Experts of a small language model.
Experts: 4 picks a token, a softmax router.
Training: a variant of Adam for the experts, 575M tokens.
Below are experts of layer 3 (counted from 0) of a mixture-of-experts language model. Rows are named router (the router's row for the expert), gate (a neuron's input weights, with its number), up (a neuron's input weights, with its number) and show model dimensions 0-159. Each number is 128 + 24 x the weight over its row's rms, rounded and kept within 0 to 255. Numbers have three digits each.
After each expert's rows: a language model's description of what the expert responds to. This comes from a sample of Wikipedia text that the model never trained on.

# expert 56
router:128127108126117164135110111162150126117143119193169108118106125146133134070124144135082123083108174129117088118113144167106122120134131114146143100152141142105160152090115090166083170136127133167186111122154123125120165096109139110157117114143103120112147171109172107101113124129108127102120150118140148133132138133145089167124119171100152172178133108134163122116184168120148160121120166147089149116116118160129136117161159150140116113094137133132135136105115141158151145156144133
gate1:107160180143112110126104136101156131134154142130161150107115130117095078102169102132164104142126121088132124111136139167120145127083109148205144090099176135110137118107145132124111129150132097168121103145112119140093096123147136160119125148149107152115164140136079105144141119131093127193158105104125145075126092115117097126114116098141151121131121128129116187127115126149133150169174107120071119155124127154134143123106134113112133154144109113115144113136179104163134157101114125
up1:150139076121144131119101094140126146110106126133122106127122140147091131153120121135120155155107095149183130131135131115127149133133153129114105176165149093162173129157108140158200157146095073132099163099152145142168161127131141134146167128106087091109128155168154113122087123149117083084091150127106123181146127116138120122145164098096108126113169183117132110143128121092145143090104125136153084132140146107130130143160110132137089128136113114136096128095099122125136137123137139
gate2:116135134135154116176121151112114140115156131133150098133133155128127154147139153133119151120111162102138105087158153168149090153140139141139094132139162171139121121107136128152145145115140141089165083146139099156116116114127152131142091144143151136142158124165126136107174080163138130156142119107155096143124128130120156146115062175161129136083104118129114122106093129119129093096143096166082121107156130121154148131077126141159155186123128119154087158116106127119113202122105113
up2:108111085108081129151165120117110136112137149094100122128116176140137129142115128153081134144108142089123109107127162157127110171124132136146099133150136099127125117099157118114109128166067107083115076138146156175109167107126195146143166108159129149148180156166107150127137110148136161178140161137133123125111125148142144122119158135135148117141145108082126140138117118126134129138151128115124151096111174137170133182111137135153121147091136126173127151153139152082120146158148153
gate3:146192116092127130126124140080110128162131125124129128126127147103147145142112131133082168182154137135162121189136180137132100123119139119107123172127138142157141153099138111134129158129137124117118142135119131129111133147126048150142147100174174117150124111124176116111123086115149144127117165145133113113136160153118126117110167104112150109108145106132083176120118117096140180117102130107142115172119113154120111132142123152153071093093169123146110154151146149123133161157103160
up3:081136095107117136107118130123130160183138097130104150102093118137161130136102124139112157098135161081130138112117124142112092149101157167156136095137094099074130142092169179129159136144103111142153133121129133167140103111102105149124111146138134153137134130174104158167167104142091097146130086131145103149128129113128117120136094112185109122132147138150144141145099136143120122158114116149123115123119160141097154106092117065160136097079119161106115126090120109145182148121132105
Surname endings. Final pieces of foreign personal surnames and place names, such as -ić, -ović, -oulos, -ski, -a, in credits and rosters.

# expert 55
router:146124122110171098137164172131116127079109157087101141170130128103156111104124111105129135157157116103137089126117113132145125149133170121149136134080088126126053156111118136128125085121188142147130139117117119178149142117091120107122147103122106080093143125110145128164130118128095148151121162105135103096100105126098157106136161142130175101118176142108139148120121140166111133141114130102086163109081157089117114132098112113127110111107140138174141110115126150114146101145131088
gate0:104136149085137154133104145133153124121136068094125122143096118154147103126162132133125129113119112151123149146184120156128179158129133131160136099132170165116156113149126136123184102113125147110158089089117148120135116126097103151133112140187138134111155178120166121131144182140161098102096130135180110144152166126148120122141100132117125154126147113163183092138146117090138148137106139100100150144103152171136130111135144142133123135117078174153118138177147126130133120124146168
up0:101116105130116147130144127096136125106143101103106144143144127144137100112149141167115169110135166120142112167165064149102141151133146183143110111130150152105188115147145127155130103132122115093121121137127111126149136114091137169141062093198158126117199134107146106127131155134138124107119135187175114137131148132115093108126143091150109125116144147108155121138138132138098166113117148163125155129090149122134133152127128080159097149129088169141161123150130123124140154148130157
gate1:141133106180130116102107086127157154140136140137135165122134121131153125106080109140139112127119118154090149152128129176126164109117156130098183123145130128105121096195176113139142100132124171103115123103167116113128105137119111102150109114147149105133145171127180104142146061108129130101113158164153115161091161096151126126116125103099161124149116154119126099082163114133134136174117128099094120131107154119133114155101117143133092108141123158149153103169081128157121149100139127
up1:114153112188137105117131122151138119166150133110126161124108166144105121141109132127143130161189108139146167120117137109168127113155156104111116087114134123155134105159131091160129101181155121139143118140166112089138134149110122114127112124160121094110177149108151167116156149148139060113117142173106101144157163116138111133121136060132160166156153145141113108128153151120148118144068134107097114127120121138101189110141129106140142116152126114128138122182104105170135132123111130
gate2:146127137179097107127119147120142136112147133146130160161093095144116126111106132127077111132133095149133108092146166082135110129123098092167108150158137109098123101097169134120094161132098129158162099189090174087071110124150092118151108169124095143125135099142136151116081113149098127133100103148125089168126098119130159142148147112132105122126154134114152090123156118119141133117145118128171135163125133169141087128141105151126144139088086111146117151157165133108142127148119111
up2:122121126181125129100141136144159109135134161118107129141070132144108127149064119128082125135117149124144124107134135086136142102125111168175117161130153094110105107092188138132108090129074133136164150135130144078080130093141110146146125157086139138117116127146133119113105080145115136170104081158103096133118119136105093122128126097128089116152152128096119123130145095116121130115150126137139169121130119158132071130113102146184152102139117111124125148144160124086114158145116085
Paragraph and heading ends. Sentence periods followed by blank lines, closing == of headings, and line breaks ending list items in bibliographies and lists.

# expert 41
router:129164131147144140138137140145155092114169152177112110113165085137113117135152137114124100072144143158168149119151108141121173079148110131160125143115160136153121122117153137147125160124118131151120139116129133122120120157130138136098101130112119104134160077130146126130129155112093109103106136092130140165102125155171143122128166138124158101129139111167093067130133134170150127114088190145141138100147127118171148141170124160101105148172148115133088111102145111158183159107091122
gate0:108143150136140152095122164151131132109133089119136113101104135167103113182151085126141138121131135140136143140086150126108128136152178134167110125152151062150136142081089157143117131170175187118141170110114126119115091116146113135106120098155128137134130069135117147097131137115138105090128144117127152144110151134125110129099149102144161117108096118114094129122131111150114142080094092096115070165141152107109156155122093173104122102113145146098137140155147155118111138168115137
up0:159170133142111139107120119138126142094119118123143098124162074104123138119116149107155152091122163149142142122099169127118147125130135085124108131165178112161127089119140116103126109155112134169150087119128092122114154131109150120144146086126103107166100138123077125169124115145157168109114131168163143115107077126088145097102071115174145098109110120161101183130152114137102135135133134154138149112166122149158109115138098083104142112138124151109145124067121134117151135130115159
gate1:126072095121115146142078116104105124107129087114157132141110139080132149133156106139102140116096141130096119181141116120109111143120113183135109114141127133142116112171157158122120105142091140076097124121110142161100167150115117143107119150078124155162086095124149117148126132097135116153142127138135118096095097160105137126119113112091124102159096152158152120141165154134119178153121135118075104166146156130130149186123141154099078129094145135132151124135145118112180118116152114
up1:122141152129127093113129110120150115126126137101141114135143175150128127145138113157165114151105142113121118123137116143125109123080147112098129152126093118118103113149112130111150103153145175098157114128097132121128094071135124160105089134167190119127117133120150105115147116137102141145140121089158171116129133112102149164113188220100121111093136071095137115121126080128124115134125131140151145124106152152104154118121093124167109105158113146124136125091072082146100173123143122
gate2:174155123120138130130110116148125107126117091123122155123101134129124130084125127130149136118166149139151100125120130117087086141130157051067079121135131139124105149094141104104139146117146150141136123109152129094148076136096137121062118087118149114123147107122101110131111126110109145127121152097108082093133142118115087148122133132148128121082126094142146114091104126106145137144122117083144138111094101110139131077097137115119115149178152153082081101139128151154113146083086099
up2:078139124126120103148106128128104144162115133115124105126147121073128086129186129171137101120177138097134130100134143145095099106149115123147117110121117134143133169152096121109164120160110128166110168150148141181136127131123092134144119130118143118157128127111166143127142111132123148197123121117122168133078113155136125116125159090100151119129086107121126131097095125157095148133104138203115123162068174136116081134089144106109110117101123167150137121165152144132127141141145133
Adjective and name suffixes. Word-final suffixes ian, ic, ine, ier in ethnic adjectives and names, e.g. Megrelian, Nestorian, sporadic, Demian.

# expert 30
router:144133134099132144139117125152143115164153158145151116107093144128093113067152147099130112093118119114106109160171121159118106093098121123144141135119120116152145169149098167181101134143159155141123156073114121125101105107147081114152114149134112147112152144135142123076143132113110114113160155145117121136140124106144103105107128102124155112106135069130083130178164113162155140158125119169164085135147081156168110147175122153122158139110113126159141130134121147162133167162120128
gate0:130119177158107138145116100142100085128104127129166126096130110105069102120119114128099120142128142131125144137150127114112126126138193171157127121081145062098098140138139171147143168112176109134142170122142149093131138117116114126063133092109112103087110130119133116130119145182117144088189110131120152109142105112145123089093108122094128142145106147108095142149137116106161110102081106134124134136112114125117127088099114129136104106117136122111131105060139148155130120143126118
up0:139128099121113134143096130133131112169144148155087088167163122095136126119088123111099146104140138194149129104085120111127130109103075111118105129178126148123101158103110169140090151123099118128147099111142116115138112114124095158140126120079156104112132137163133144137149174123120142133114175125066096110157138175123168181147180128140154155112169138130106091096120102108136105101140140143147150140122112123126163089092115128112126144156130147149092158108129112147115135123109136
gate1:195093109119105129106101096148127113136111158124131152151120117107145094112148145158116142139121134136120104149141154171159122155103148110137126137097174131111138101140123110168117110166136150118153119138161124147144099107159106115145151126141191123139119139083182105130119113112129100197120134129126076128146155126100104100107128128158168168111151106130152117112126154096141175108188117156137100109101111128128133148109116164102076162127157113159157111157138136114148122125167113
up1:158126086113127165149122123126129129109117113104130145133106155122140102119078112107119122158108093117118103137154114139178168181140147164118157094116153105122167067137128135151107125133161087103127127110161076121094110121157117106142184120188105135142112133145153117133123132152165162111154122121106122176116090121097152104089080106126145154144129142159139147178138128127101114124116084130147153142132131119140145088154131111123166180150140142174140104110121125134122117109146157
gate2:172109131072138136118133151115128141158130119144131134133145074098141119117138121112115119116128116118164153133117118131130106160169150124149114112159132134113140133121145120127106136209167133105099119160186120128098107129131096124183114097125079160134126129093134095081111179119130119115135140135107159119160157172097129138146124121101112134099136108134138122125132077132152167161140112140150124123185124077152159132124158147066152172155092127143131086111114110100106126114124127
up2:118147140106110136138117127112134154123115109119115124138146102124113122108097131130120124096102173112137091120160121139131160114143162168162113155146111140122144170126094212140116139116089106156118126133104146117114119163070180113101150125125129121128131117157144111125166134168095132175122112081080134097119136136169101115112178185130148115123109150070109095106113103140140121116152128108109100107153137120122120091135099107171103135105131103137106162116138184131134139119079119
Mid-name syllables. Middle syllables of foreign personal or place names, e.g. Genzebe, Cochabamba, Dimasa, Benjamin, plus periods in abbreviations like H.R.

# expert 33
router:115120161116089121083138116109118114148086136089145105130145151101097094140141131147081107087133103114156153135172143086137143104126125134141141108101161141114089159148129159175123101132172143130112131138142116147154125136085111136132151148079076161142178136129140083154176149137131101111093162080120122164114114101145141100156118094133122160121128083136103127166109106156141128128136109107097094113127147117150142109159134124106110124084135148163130153156152125105132129140082154
gate1:143109084132160124113129107121098109109126117125134157095121127109148124148127150127140145139155120150136107124132150119135103147127107114157101134129149166129170130114156134097108117152128203170122160128129171140097169162136162121156102107144140121108133139127163129098122119085093087130180111106157126141104128182130150138101126135109157134117076174158102137118113138110162147133169129119102112067116134141078179122146131139077133131115100121122137146159120117108128108087132060
up1:140132148161118160124127170132136142136113155125147090178124142134136142116127128105134129071099146144119136127129115137135159085160148117120132140132124118097137135160129125168134137118147080107107137144085119141138112099132157109109165105123119145151171127122097148143118112146163177126101140091140077137116147113068118134149107131182112114131139115138179125153144141136078120141102127114123143144149175113207100113131131126195146109113151149129115138139134147142111193153145177
gate2:158151142160137115142090126100131147137094126127119107116133140136122134135093106135101094092133150102128116143094091104113130131112144195140177130150132136131131156132094110147123102107139105105166162151174138119165118120136112158144138108100092130151151153152125152148139120125122125107129141132073129103138165092122106092149080130162105157111131107105138136095078136142090191133115165117086172103140133152078141152168131153140075146148160108122169137126129116090112113140149134
up2:067102167114092184150153111130135080143112117150116109136151106099159145169147100083121142144061112116137133162108118081130135127098118145122148154117083073123111095101133121129119129153095089130131160119142112134131154139086150109139131162146112106132141102119182138139130141153089137127138092136130106101111095114108145129119130104152118120158136129151139080096143143129108116164105125161127164101111114112134125086127127118130115093127115167146060126118123128170149165132115136
gate3:147154103116125137141129149153128142151145131057104131117124133098153131127094140171184121093162119191151157088120122112095165140164107143152154155137152103172108131084152155102121144106111099083112101085148106138132148086073142113105118120114147113129144133164142150133116117083110112135106173116128138137111120128153126117101133161126131156178146156105142115133129103146155170129128090151124134089098163164149136100118140122130134117160106185115138122111098155138128139137124118
up3:131128120095136152163121133157117126110123138110077136146108137113123096165082147187182163102123122146107115146173100112082131155119128096146141112136095127136164120091132166125118114129136109094123125109134105191123106134099138070129131117143126119112114125106144102129138149114121150093109190144120136089170134132131127116052136168150091170090130144149138112152149112116109111095118126160140147111137137112140126142082130145119083136144106148106158165131104140126123120177111121
Table separators, degree signs. Pipe separators after numbers in sports tables, semicolons in dash lists, degree signs in coordinates, and Com in Comic.

# expert 1
router:114105107145170130141111117116121148146133096070157115100145151101136136144158139119136137139142153197147109120122106126117127078084137099157142152126116108118123133145100134091072080117120175119097157104104141160117123173133127141147132130112131146197145144120135105136143110150134163122115141091104093133103156160114150136110147152148126146120096151135175130123165117140168120102097103165095136160147141112110157103126113089099130086165096159094135133116107126136136133160143168
gate1:143153098087156099177107138120141121141126107099114154136105085128120106131118185104129114110147113125153110134157168160157137123137094095133107114185134159127120091139114105145128137142160133111154140104126125133111061124092127141076111121140186135138108103112151084112113098114137157161080158173113115112123139104153130167114145114128164143142182116146144131120146116151145133150162135138149102143104138154098099133103095182111125132152139140150137155125091103083140107129107108
up1:117181143160115136145132147128149135108077130112156131086138129102174138108125128117107124082182149115182172101092142081143154137125120110111133127113106134155128141101130169113156093099121124133124159128127113139130162122137066065100101138118152169127174114081147160095102102070139129096138135102149173116112145135138111114143116116093115107125151111128095141105134177110150126100129136158118151135132129157128132103103122120157121131130119141137124128122127079128184117154148135
gate2:175086110119125088116079105172113087158089104122103102139141112120102094126103160142109071125128098142087102150119181139141166099108136117117128132110103093123104138129136143100119113159095135105160116153150145146130123158111120165146134125148169113156145141118118124141116152141137133190169163162115146166091153142138137130124113122154160130104134139078119146089158143155125148129117112160117104114140116093135112146115178098117144102154133161069100110140129120135113105128126090
up2:136138133120118143057117133117096181116170130051119117110174155142112123108141135115122112112114165139095124139112128171146101183124106125141163103134109104107131126106125126103105136091142124178129110134112100152107126081124099091099126129138138085132085110114177137142109085110114127126139123111127163139136153123144106120121163148141119106125152135155128226101127141100147104122113115133134108161111104132129092093158137133156111125122095096148138107126109109125089117137146155
gate3:176099137147091175102127110138127128121124135158166129115123122137104128137107144156117130151107135102156176063169118106115107106114138143167166113108150185130136187114120077139129120128120132124098110127121119133179125139095124143129140082152171154112152117098123107109136099121126139104123111063156097162111171132130130138116148171132158153117137130153139102162141131138115118118125104103159164137113174098160133129135135107119105114129097192150115110153124156089133133115166122
up3:112158139113195096138144107113109069130163165154102129120130110076119124153132149118157129150140119145152120139133151123121187112125123110121136095140112138157144144136143075103138160135096128127153122099121124119134138140151150148130099144151106111117111136151123163081132113153096127174132156084114103111126142157130125166136138139097167174127088117146143157070136149164114115108100120138109082104164091181107099084107109112140125147144180138141154115144140154151138134133103145
Biographical parenthetical modifiers. Words in article openings and parentheticals after a name, such as also, formerly, now, born, died, known, aged.

# expert 61
router:104149137139161106096163138119171130100065143106142090107117100124142144149126151127083133146127099174134129109119132158164115158152138110111171108137108147108138100167125121105127125095120145088133083121154082142136170111094134141112131114147125097091139142108130159161107160120128137120148137072119126180136109090131167111142108139112150107143132169097121101143143155173126152116131136129078133106106114146124121101130086097147147199146113141119172106130110155137131102132139157
gate0:138114150137156157145122130136127167173120114132122094106089142094150127148152101138147101140106164142157115115146113111100135091173192136145061155149111094084106122172143105116128108132102116131108120155081152122168139117109143153090119150127167133119115133145129147069147143125109115156166111137134120175134125126107116123127124130157142126098123096123148090164110137104107181156126100143121151134123171114096135168124119118110099129122080145131121113126119064123159160122095143
up0:121127099132091111110134145115153130124105135136114141169165124193094168115132138116079165118126147139112117147126146157143111104118070115149156117111183116175133115102115137203101137127131134132117131100156136120092096109111089131151155110132105107128153141134123125149118113148148132096099118133119141094138145086139097137133145142145145172134171144129127164101133088127123096143132130108144110105177078134155127101165134153134126091137161110120161137126143123128093115107210124
gate1:114095137105118134106085127145111131116133108171111148093129064109157151155088141140122122088154171133115165123114138193162119118113123105132158110137098146140142149149145114140151171115131140141125117126177118109178147142089166122159136132140111122103128095137161137107169117125151168124141138108116153129125105111112131109105141119131143158138165096163102111091106101161127149091157089178113113120129109124189114090115088149113125171120133096113109125156089120136178129115129126
up1:124143094162089145141135132097114120131124119103107106118117112105106127153136119134100121137111117137156073161134098119129095191115138153129117119114160130119117162111113165151134072153125096175145160174141131122125108154137098154136165114159107116122112134116127118136109181125099097130104106145099113128131145108131111120145154140133070134164119175113093157145123099092133135120096143128171148100108151147129120141142149094155113076117058114133105104116065123175134096122125141
gate2:158100115082113148120136136100157145118110166116163146113162124154146116127111132158153133144106111110108185125148164154133156142111134124155139109150109062135107088137091091113146130163146140157114147138099171146137154132095144132133111139069117122126138130106098142111100131200115116161074171105159148116116117133128137167120124117113131142130108138116137117147106116123177137083172140125131092139135052111106121099138122121122107128114073143117089124150111114136106106115148113
up2:173177161124116133127130117110110112137085133109095183119122126096139115115129142091142135150150163141144127147120107086119131101112128150125162133130115136132124140161166127073130110093120075074110162106136111145158115130141135100183112140154158120130132132129176153149129117162105117099134125129119096098125149132090134150110103104137120115092111145121112155109099158141092150102124140107121158099177120169169151094162143107104125129145140095054116167141115172132122148137128149
Section breaks and midword pieces. Periods with blank lines before a new heading or paragraph, == markers, and mid-word pieces like ene, ple, opter.

# expert 26
router:132117151083131143121139107109128135109105168104127101180109152089086114149119125106100131140132067097100148122134104124155106157136121157147082148157133091155114147115129123132148098178125146138131136149123122170160107119122119171080144138121145116142107104178140140145154177167116105157097159110087149102151087124117147104111149152103115089142130128147122131116145136096141154127174138119119093119158094132152138148113085138083107122134100161102118131114114151099131135132065108
gate1:129152142125147072130112103139126130078118135165130130120115143115133110148117121162162152125079130142115096134100103112127128122098115119127152124147160158104127162105115102180165134118090139159165116139102147140138149137102110145156097127166092128122150108091130147143177127158113096150117135135154090132109109188133148087121161111146086137117132145190122115118103144168115150146129163103148098127083133178088082061107129136149129116108102130128161125119130113098132097129122131
up1:113146124176108128146162116103138099162127134079114159115131119120114123138116127128112135145151141060145135089111131159134132140135122119108132112133092139124068132173169128090095143120104079153135178152150137136149179164165130095089110116096139131128129134139098088147119146127089164127092147116116164125115159123083125136111134084123123135136145128127127153147098098121070086111126088153128121127138140116168170175134133088124134144160143095111089148132137149145092111144127127
gate2:109148098135128114091114102110135074139126112103144144135153111116148111112115105099100101125129121160114127145107144109130118111101128141148154123210104128101137148151184101119143172134149147126090128158119154180136118154121157142127117129145135109128114187118136131071114141077159168168141153136130153128149182131128092156120131126141127108161099130088121138161142119129148149123115103148127122140103130126134114123148137101142098144132131152144155146132112225174136107086117123
up2:096154159133136157110134116130141119119164137174127157147152121124118104095154126133141115098146158177132137101092118162122118102088123137155117117153147125126162129107138089149133130108121178134123073157117078149139127141122139138110134090148128145118138172100081141076088156111123133092147143135108138127158140165154112173119134151123131106156155070068103138152151107159138127153128155117134128103167131128103168135128152112158114120074069097120135117137126160113139099106116101
gate3:115137133131116142129130123128123174177167146139133086169089140137079057111151121151155131095152137131143123121148171125143145130159146148147220126171155143125162120122104143132130137129113099124138127160111120159146172127109152080137144088147137144112139122101144090121129157132119136132155133139103108105102121119153086094102135131142137163119128104123054122122122120120083136102136144136116128126093095112110138149127136131107140100123113129135171131155145150092095104183097110
up3:143156137092109109116114154148116090116165117144146159126134107114111116143113141180125111108147109140158124151146099125136130148104106152132125124163122119150140072133092112167153127123153134121153066100173101153158191062095123147155125113133148157105150124125132128115111114094077099181128160142160146107134120126175096148130090155120110145153135133150124098134120101148139149103155113142113124124146131138145131133169149094144130143151114118096159134127144210098128152141123111
Punctuation after numbers. Decimal points, dashes, ordinal th and table pipes right after a digit in statistics and lists, such as 8.6, 12.2, 1., 12 |.

# expert 51
router:127143125136159133148122139107102117100140144153111112163134172121079186154105147131112131151161100091163157119146142119132168099156117103134145111143099132127138119140115124161132171114183120138154082127076106151153135121091146115130154110126125146115115118134102149116124106108101114151154133097109154128141094094138152142146090124149149106094144077100112134154107116179171134118109100139087116139121178121121115064150110093136104097142156138076100115153122094138135115102154140
gate43:110122136131145114108117150167121145151136103146155148142142083102131117148189117150115141105168148171128146126109119133110146146158146115095132134184121112149134126166140121120137125140112159145168117137136168115172155127121124118138084142103146117106126099127143137140129162130136160156149116199133122141097124106121125107128096099140140092137128086118136082141123181181110147128128053155081110151130150140104095152109093143085106144077139140129166176151107101126134125131125139
up43:113131134130141123142122114138119158126119135153133157160150102109110139138151117115130144108145131156095131129120130151128152121168138120087126116199110100122116116131141152143135133131126148118154150095154165070131151138153129093137114139124114138120140131124148150160135134148135158135168148183143151133127127147159175117122085105107139095127152085115124118139125186175102160130128061128085113132154126125131128133153098168140110145104168155042176176124129122070116130152121155
gate44:113133148124136137140148090147132130116172110141113153125150119138079104079083094134109140156160114131139187128158152156141124140181122083143113083135137135168117133111131179128095150135164153080144139138134116089116129120114156141110079094157154144105136122083135069111131156101154115120127162141164137113132083146135102152132146135096109105138149107118159126114156166106150123125108108110127139126100122132122152144169159099143133126134135160127127109076138116140116072160094135
up44:137139126148160088150126114151168117152098156158125166174134128112161101131163122129123134139146188123126143111180084096134151122121125144107133121111081131074136105137191115101129090147087116163132121134148147134109162144151114112111143098106108128117129155118134188130142151121144142122153109098137170137118093122149130182141119157101144130181136135123126156129158121128169153131129104101127118152173096112111123089150140147095148139161157129122111109134097154145130121108066149
gate45:096118139130105131105120105128113104111113170107144139077124143126070108127144107118157180090129069128137157105131163126118105100122130149142132159157161132131132167126104136157097132107103137159116165137136150207098117124099144169136111111076107146163134137155105147137127176170136148136133108128117157109156099110148132124113121120142148122119137120112128090123114147157124115118176113124056105094102129111104139129132150137134133095124131111088076116122094165154089121116107123
up45:140146129135090104155118119134131112109074100142106103124110155138102141139114117129107109141136084126106143087146112149156114137133127117133156120106103135066172110099152102144195117119172124125118145106109109077122149118114140110144080126122128119122167144106144112095132131118156114136155122117165113141121147138160147113139162148115096174108150161077130195155147095110126148164125141128158161096141109108084161173099145169131174151105107124140139139155147134138126137124160162
Word-initial syllables. Opening syllables of words and names, such as Tri, Soc, Pop, Mont, Car, Mar, often in table cells or lists.

# expert 14
router:160122126105131110124111159158109120194151155127139107166127118148098121138136123074135131092174174154094147104097147150137165126087130099121161159154131143148129132107136103163134123129172130123110148101134116116153135146139112103108160104091127154125133109086083122121132117140145134146158101163096121180150103115141127163157119147112100110151145139168114156136136120131103133089135154113141156116128098137146152137138151135142152110157150158117200111117086165129160188124111156
gate1:167123098110121156140166109184156128105146161133117111122123091088110125109134124160139099108116171137114093138111145120113135127145183133148125095170120134108149143157150133133147145128124129146121125153134138128134154117111117069147119130172111085115101145124155100099109086177144135110160139163131133126099123102102121150100108127149200144162116097136165114097071138102156087108158135117158098089102108092139128120147103155139157129109137128141167111142070128129140144127122153
up1:135156101160117193134156148146145187156115118130085101120090101128078132117175152127106064099151174149112054106092137126132118087123121152132115102138136126100088124188147101129121156109164154115153158172106126110111117125109135089148123146152144123101130109130152110154098114116114134130167123110132124149116131148127111132134112101144118096195125105128133113087130115075143103111144144139136110112147144106114124164101129110166126127135125139132137150125125132147145122153117155
gate2:133126113115102169098132099162108137099124151141126092112110149128101102133120150166138119149127152144143158127115105156084103111151204103125093144124144151154122110124146120090170142109136087159100103147081134101152127076137098205134080146155144109110126140121124152127091136159126103162145112141116129096136122141171123155070119115138134152152143147116113141142165125131132151142118130095109142117141168145098078094141108135138136139102138118154152119176143121140120083110137116
up2:104141104154105139104116149142094154144127114119103123131102081119139125108068117154135126152148105143127121142132117128092107119119091145123123119143102135104112096104125160118145125163116113125155103135123115117129127118111094165124068150126164091138129191111158138135126083142119055087106080141127179141111144151089150146110106102144087119163135112084087150137109151179145146149126137102122139122150156151099110148150152114144122165138116141156132126118164133131170098073121132
gate3:110147134112141094099088110169092094096121109131132141141129117131134094091084164166141128122147141169134108152166180108118133150184172159153124124102134123133122115125167061142112132184096127131133173154137128162159156124157123143123155094129085124120139109127092167101127133131115148160165172126117143138111148118102098139097101131150155153114134118108171084120115105159162152116149112172124094109141099121126141103128142155146133151126141112135144094122121100106130090141131142
up3:132138135117140092143095120159102087128096149098074142126137098157144110114112103138154141098111142161145094114154156125156135163194158157121083103145150115146105147103122055134126143160116135125117154134121112157140108101119118168138156104110100089120143078135094127117139141126081140126143162150107154121112155109114135171128128156148111127140135143114156085101162093131106126121106145125139128119176099065118149115114113127157148153138161101122132098109117121103119123184141118
Verbs and prepositions after subjects. Auxiliaries, copulas, adverbs and prepositions right after a subject in running prose, such as was, were, is, from, initially, could.

# expert 35
router:119127085082109126086094126125111138128126113142109184152129130147154125110096109141108101097123115099088091097108129158121129097121116145166132104171098105122142108133064130164139160132095145151105127126108121095120132096116156146170120115103165139140113097135159158129118128101171130131104130119131138145127174101129103093140156129109123091143172135168168125096149129125086123109163118142181143141119119128093097121083157149129158174105083113106122134120124093171121143124120102
gate1:164162155098167157150106075139126122098109108157146108109100125144113181123076114144113143147151122186098159173153169149123146093122131118109159112147140154145138126102107132104123129153128130146125112120146133131122133133193146134127127133125092117140129156151099120147130103143122129133154091087154078120091123144130115102098117149129163119082132150102129166087139118117146122090155155126109095117097140146093110069103181106127108148136121171159139145131136156132140114084142137
up1:163107165139121166172164122137097111137100096168172145128122064120111197142145123109129133098110174135099124148143149113142101107134144157081132142153115104136114140114116136116122149142134113145168142150142123103125120095136103135122108126126112134109157147144128154171121124195140152092118130120127140156087116105151090197102140138079135157100104134111098167128154105124106121110128132109110187158099115123118094112105150139159125133130108147108128130167160126124101117163111136
gate2:124138121114149177136171120146129160119093127112087129098107167146157116132189096121123132126142077181125136150090102057119107119138131113124130139124119131111117172059128115109102086141121148152156110173111132115175096123125110168091175124147166149131125142161159171143124138150127143113130117151126146130112098104114146134134140115146107110161116108138135124146111116146158161137094083075119143119177132149141149142116155123098107128124141117135139135073121146122095112130114132
up2:137159135128129151096110119179129125129144112135109129104121146152111192093139112108118100116165138136110138144135127098148115116097160104106134124140150108103105114071154101147075084121155116142160096166130092131142123138141156156160081123136133149119133164124126126144145150129159143117129119130163101135097116135131110131119130059135122126144101078127164102106166149159126153167139140143120147138166088176113129096123131069126158117127168127145124124056126174158123129133119117
gate3:150147107117155150128097098127085160123101161103095117114140169117164113094152134154117144078111159149109136134137118165135146135142122118136111132133118139164158166108159128140115096136160168113145082129096142102099141122130113111115072100120105119178100190177113060103148105153104122140142128127115134107150147143123120120125153115160111103140113083109139146135101091132121152140104118121139130130105165188121173099099142138148160159115139105113152118147119126120102110115096171
up3:085128147094110141136099107128131147135180069142143130140087120120136128155174099138101095109096104099120123105168122150138115138141124106136141135105135152128151103141078199148143148170131130156126147111105130110141182135140115128085142136136145075170119107131144136110121145094142148149176106128134123115106111140154175092147087092115139134151149114128106127117136106100127118145174129130114125122109104111099128134141134159102138101148131086112154087136190123066110152126135137
Prepositions like with. Prepositions with, at, from, by, using, onto after nouns and verbs, e.g. "made with", "trees with"; also T in YouTube.

# expert 18
router:156152091111126116091114121081136118099144124127148158134137128112130138147178121162157124142099099106144154164136166119133119081100134135119122103143161124116150118132099107150190137152116112126139159094135099149088085121116135161140154098113151123150122139173138171127122082116123113117156111158126146123158144100100156153121133137118147158071153078160096106151134145099145149152126100164141135119132142138119138084116090162131137108157088155101092127147100117096162155148135078
gate0:135122152150179214157129121134141107090153123163105146094115114123118138113120155119111112125132157110106129145159148123130132135134153106145108160141173123153139084088097122096144128119120156178204157120172115140113152120164129126126119112122117095094110124123129098136141132122133105134166171165126130199131125111117141124111089110136144107135091132122102130107163157133156138100121139145140113144075167126109109119104201108149115152116140117134122159117151118133107118162117137
up0:103084121112123133158108166145127101170141170155144150111134151127101114099147154139096147126111111144147189146133146082131146107138099100164126159155113112108099134140152125127108164152127090166096108123141134172172110163159134156122165126125082139124129168107105101158130080095135100117132116169113148123149121107079106154119131074112152141157152123188104100159120120119145110128130148136133157118105146124121128159124135137129154144129099150164114108092137138098162090151096118
gate1:099160136114138160122174104133136133102129099112132140093131134158129147129073129132082127115134117146099134119109118125133140121134117127172100150078146092097094130149173122123097110143091088148136127144075090138108133107102131134119083107110110142102117151119185141138119152161183129163146139125103178144136115127144140168077122124107144158149154122159124111133124127126115108112127116120122184145118124090124086147095128139147119157096187159115155084111160158121143121095093137
up1:162134089077187130111114120124130094115156129111154126128146156088141147112190145130109133133127159102132126105111135129127105131118113113171135131110145133102131132132091147119144117145090141156134127107107095135115093097099095139143120103148115122145128077107126125139140179132123123203140172110146129135150157116114138120129110101105109132120154163163116112155135072145100131138159072137134133111117076134153156110137133180111133175125149146097075157139134119141151149080095145
gate2:123128136162151122163097112110118136099104175137149129144163162133106105144132137136121090114134163127098157100135111123087115091116110128162129127102116129128127113156131112122135164140139076097119147099111159125079134157117129125104076151096081132150139120099139135124122102155077109170167159139148139134102131150101120167141111129118143173196155110129153099103142116120160119144154067121121121148116146128166140136130120143120088151107116143153069108169116130121097095167147146
up2:191125179105171115142138105160131086116132106165140114085115135139099152149133116113111158155149148123126122174124150118148174106109102130171159126117118115146107142113149099128161132141134142175080136127073122139139124157084147127107199174165104117102160160114144119126108090135114103120143160101148103147149093103165149146145123116134129130108108138149121164098138165098138141076151173152146110168127126137137133100125149125151118104114131102120142131147108126160117132145139115
Name-initial pieces. First word piece of a capitalized proper name, often foreign place or person names, e.g. Hy(derabad), Gil(bert), Tor, Ul, Am.